Experts of a small language model.
Training: a variant of SOAP for the experts, 364M tokens, 5558 steps.
Below are experts of layer 6 (counted from 0) of a mixture-of-experts language model. Rows are named router (the router's row for the expert) and show model dimensions 192-287. Each number is 128 + 24 x the weight over its row's rms, rounded and kept within 0 to 255. Numbers have three digits each.
After each expert's rows: "gets" lists some tokens that make up at least twice as much of what it gets as of all text; "mostly gets" lists some tokens that are sent to it at least half of the time. This comes from a sample of Wikipedia text that the model never trained on. Tokens count by the router's weight.

# expert 1
router:098125122118118124175128165129118116109087169138130104149100110069130143137130112112128166158141150125111114147131121142131123151146140121154086117125130135133121107152120119119119123099129107103135117153099109149136143113079154141163122117116156092137089106107091145162132122159156147113
gets: " the", " of", " in", " a", " and", ":"
mostly gets: " his", " their", " the", " its", " a", " several"

# expert 8
router:098106117125143174142150125131113149102178104178112120097150093155144169100125134155102139131154099157105142144110114096122109120123136145117116114128081087159131161135114130160146074134114150096144175081138105126063091133127145144109143157143131132122102121131118213149133082125138128122
gets: "\n", " |\n", ".\n\n", ")", ".", ")\n"
mostly gets: "\n", " |\n", "\n\n", ".\n\n", ")\n", ".\n"

# expert 4
router:114150102150126098109087158146110138080103068097118148130128148172104080131124108126138120114149137182132115147177114139146152127143084112108191174107178116116147124157079121135164151123132096143103097151154125147115109102112144119146123106121159086130139130096104122171126113086145137148
gets: ".", "\"", " The", ":", "'s", " \""
mostly gets: "\".", "!", ".\"", " You", " Best", " Love"

# expert 6
router:153162150121165109136173114114150134142137129174182125144150111086160170088142109121129159132129162103129123121158091132129149138131139122093138121117112125147118130075083158130132143135111113115142167143142137148183160132086147152136126150164106170115140132153132132096139088113107121114
gets: " (", " \"", "==", " S", " C", " K"
mostly gets: " \"", "==", " K", " Mc", " O", "("

# expert 16
router:096112130109115129142113160140125119116155111141091150085164122100144078132123117082121132110136143082140102097097165129098095086123085121145124121172135178163146141090158162104112171082128142105113091056129100137138137165144150174115131119100106156134138112115116139101099146136161118140
gets: " |", "at", " ", " f", "ar", "it"
mostly gets: " f", "at", "ut", "ir", "it", "ur"

# expert 5
router:134116163133137128154118124168110146140123178118093143140138109161136151107097175125123133140128122158125098118098072146157134141087126108139120145136138091145109147160134104098112131084120122170131101153102144108108117118118071176134109135152127126118095111140125117152113117152164103137
gets: " was", " to", " is", "ed", " were", "ing"
mostly gets: " was", " has", " have", " been", " had", " would"

# expert 18
router:141125121127123129127114157134146119129134135146104128103134121120123146153085085144143137107138106133123130096140111089127086139119140096160131133083154122146171121126135081147130120182129117125126096142089086147131137097129167111138147145146105126116104164137165133131132127146117146129
gets: ",", " and", " that", " which", " as", " it"
mostly gets: " which", " that", " this", " when", " but", " where"

# expert 0
router:142131153130126101114120117109142149122148116106146145155124109133077170113133143129121113120111119108106095112136186134088158146102143128146099133148141104118172145119111135123113116100136108118131148105144110131155149129160099104152117079104106143158137124118090135098108140133104128094
gets: "a", "o", "i", "u", "e", "ia"
mostly gets: "ora", "ae", " de", "co", "idae", "é"

# expert 14
router:100160100132102141119141152128172135175099108120082097149127131164129124130135128153174153106120119127182165153140121146103129124154083124116141104118134133140076137158154109130136141129139122115092119165127132145161092143140134121127118102123150141147087097156138106159106126117129044176
gets: " |", " In", "In", "s", " in", " to"
mostly gets: "In", " In", "On", " On", " By", " As"

# expert 7
router:075174104122170159138123091124111125134105119133155112115117130104169118144118097161125102137142146123106167152124112048144137115135130163134154144168163071107112163109114138094149127167106162137137142138137191163109134086091128105147176103120156080145127138116136139100157106186150131124
gets: " ", " |", "-", "|", "–", ":"
mostly gets: "===", "====", "|", " •", " ", "′"

# expert 2
router:151100133149111128117105087097114142127138108126140150170109146098078125136138148144153126109111121142141122119117153137162106126098125075079137098106148147099115114143112126131078128095133092096150146085165127134092162145157114107152105143103091089111124140106107109115167152116177136128
gets: ",", " he", "i", " He", "a", "z"
mostly gets: " York", "ford", " Smith", "ville", " Washington", " England"

# expert 12
router:144118117135143152121115095119124089136158130133096145110127149150131171133157131100089104165138106080137118164122164162157111121170142174155110141176149168131118112123148143123154130124141140107130138179113112068127078127121131138085156109139099127169153094111147110118148128140154117083
gets: " t", " d", " a", " l", " p", " h"
mostly gets: " l", " t", " d", " h", " p", " National"

# expert 17
router:176153125177141171159148098161124105136121113109166116112147154146111135139149176119124092181109179093085106114156116132132169107162162112121123136101153124093175162120148136132118112142130118116111113125088130192134142126136103109119108146151162123123093120111139091170165104100107104140
gets: "1", "0", "2", "3", "6", "4"
mostly gets: "202", "9", "5", "6", "201", "3"

# expert 10
router:144083090098117165145139115064121128097130110162123170145123128132124181119115134142139128103116084140129125127156111118166087162091137092106133112108155151130097121119112140147135150125133138171147102118133114146122146117119125113151122161110118139097126104143110204129120155156088142127
gets: " |", ":", " of", "-", ";", "="
mostly gets: "ensis", " São", " Miss", " Cole", "ella", " Rand"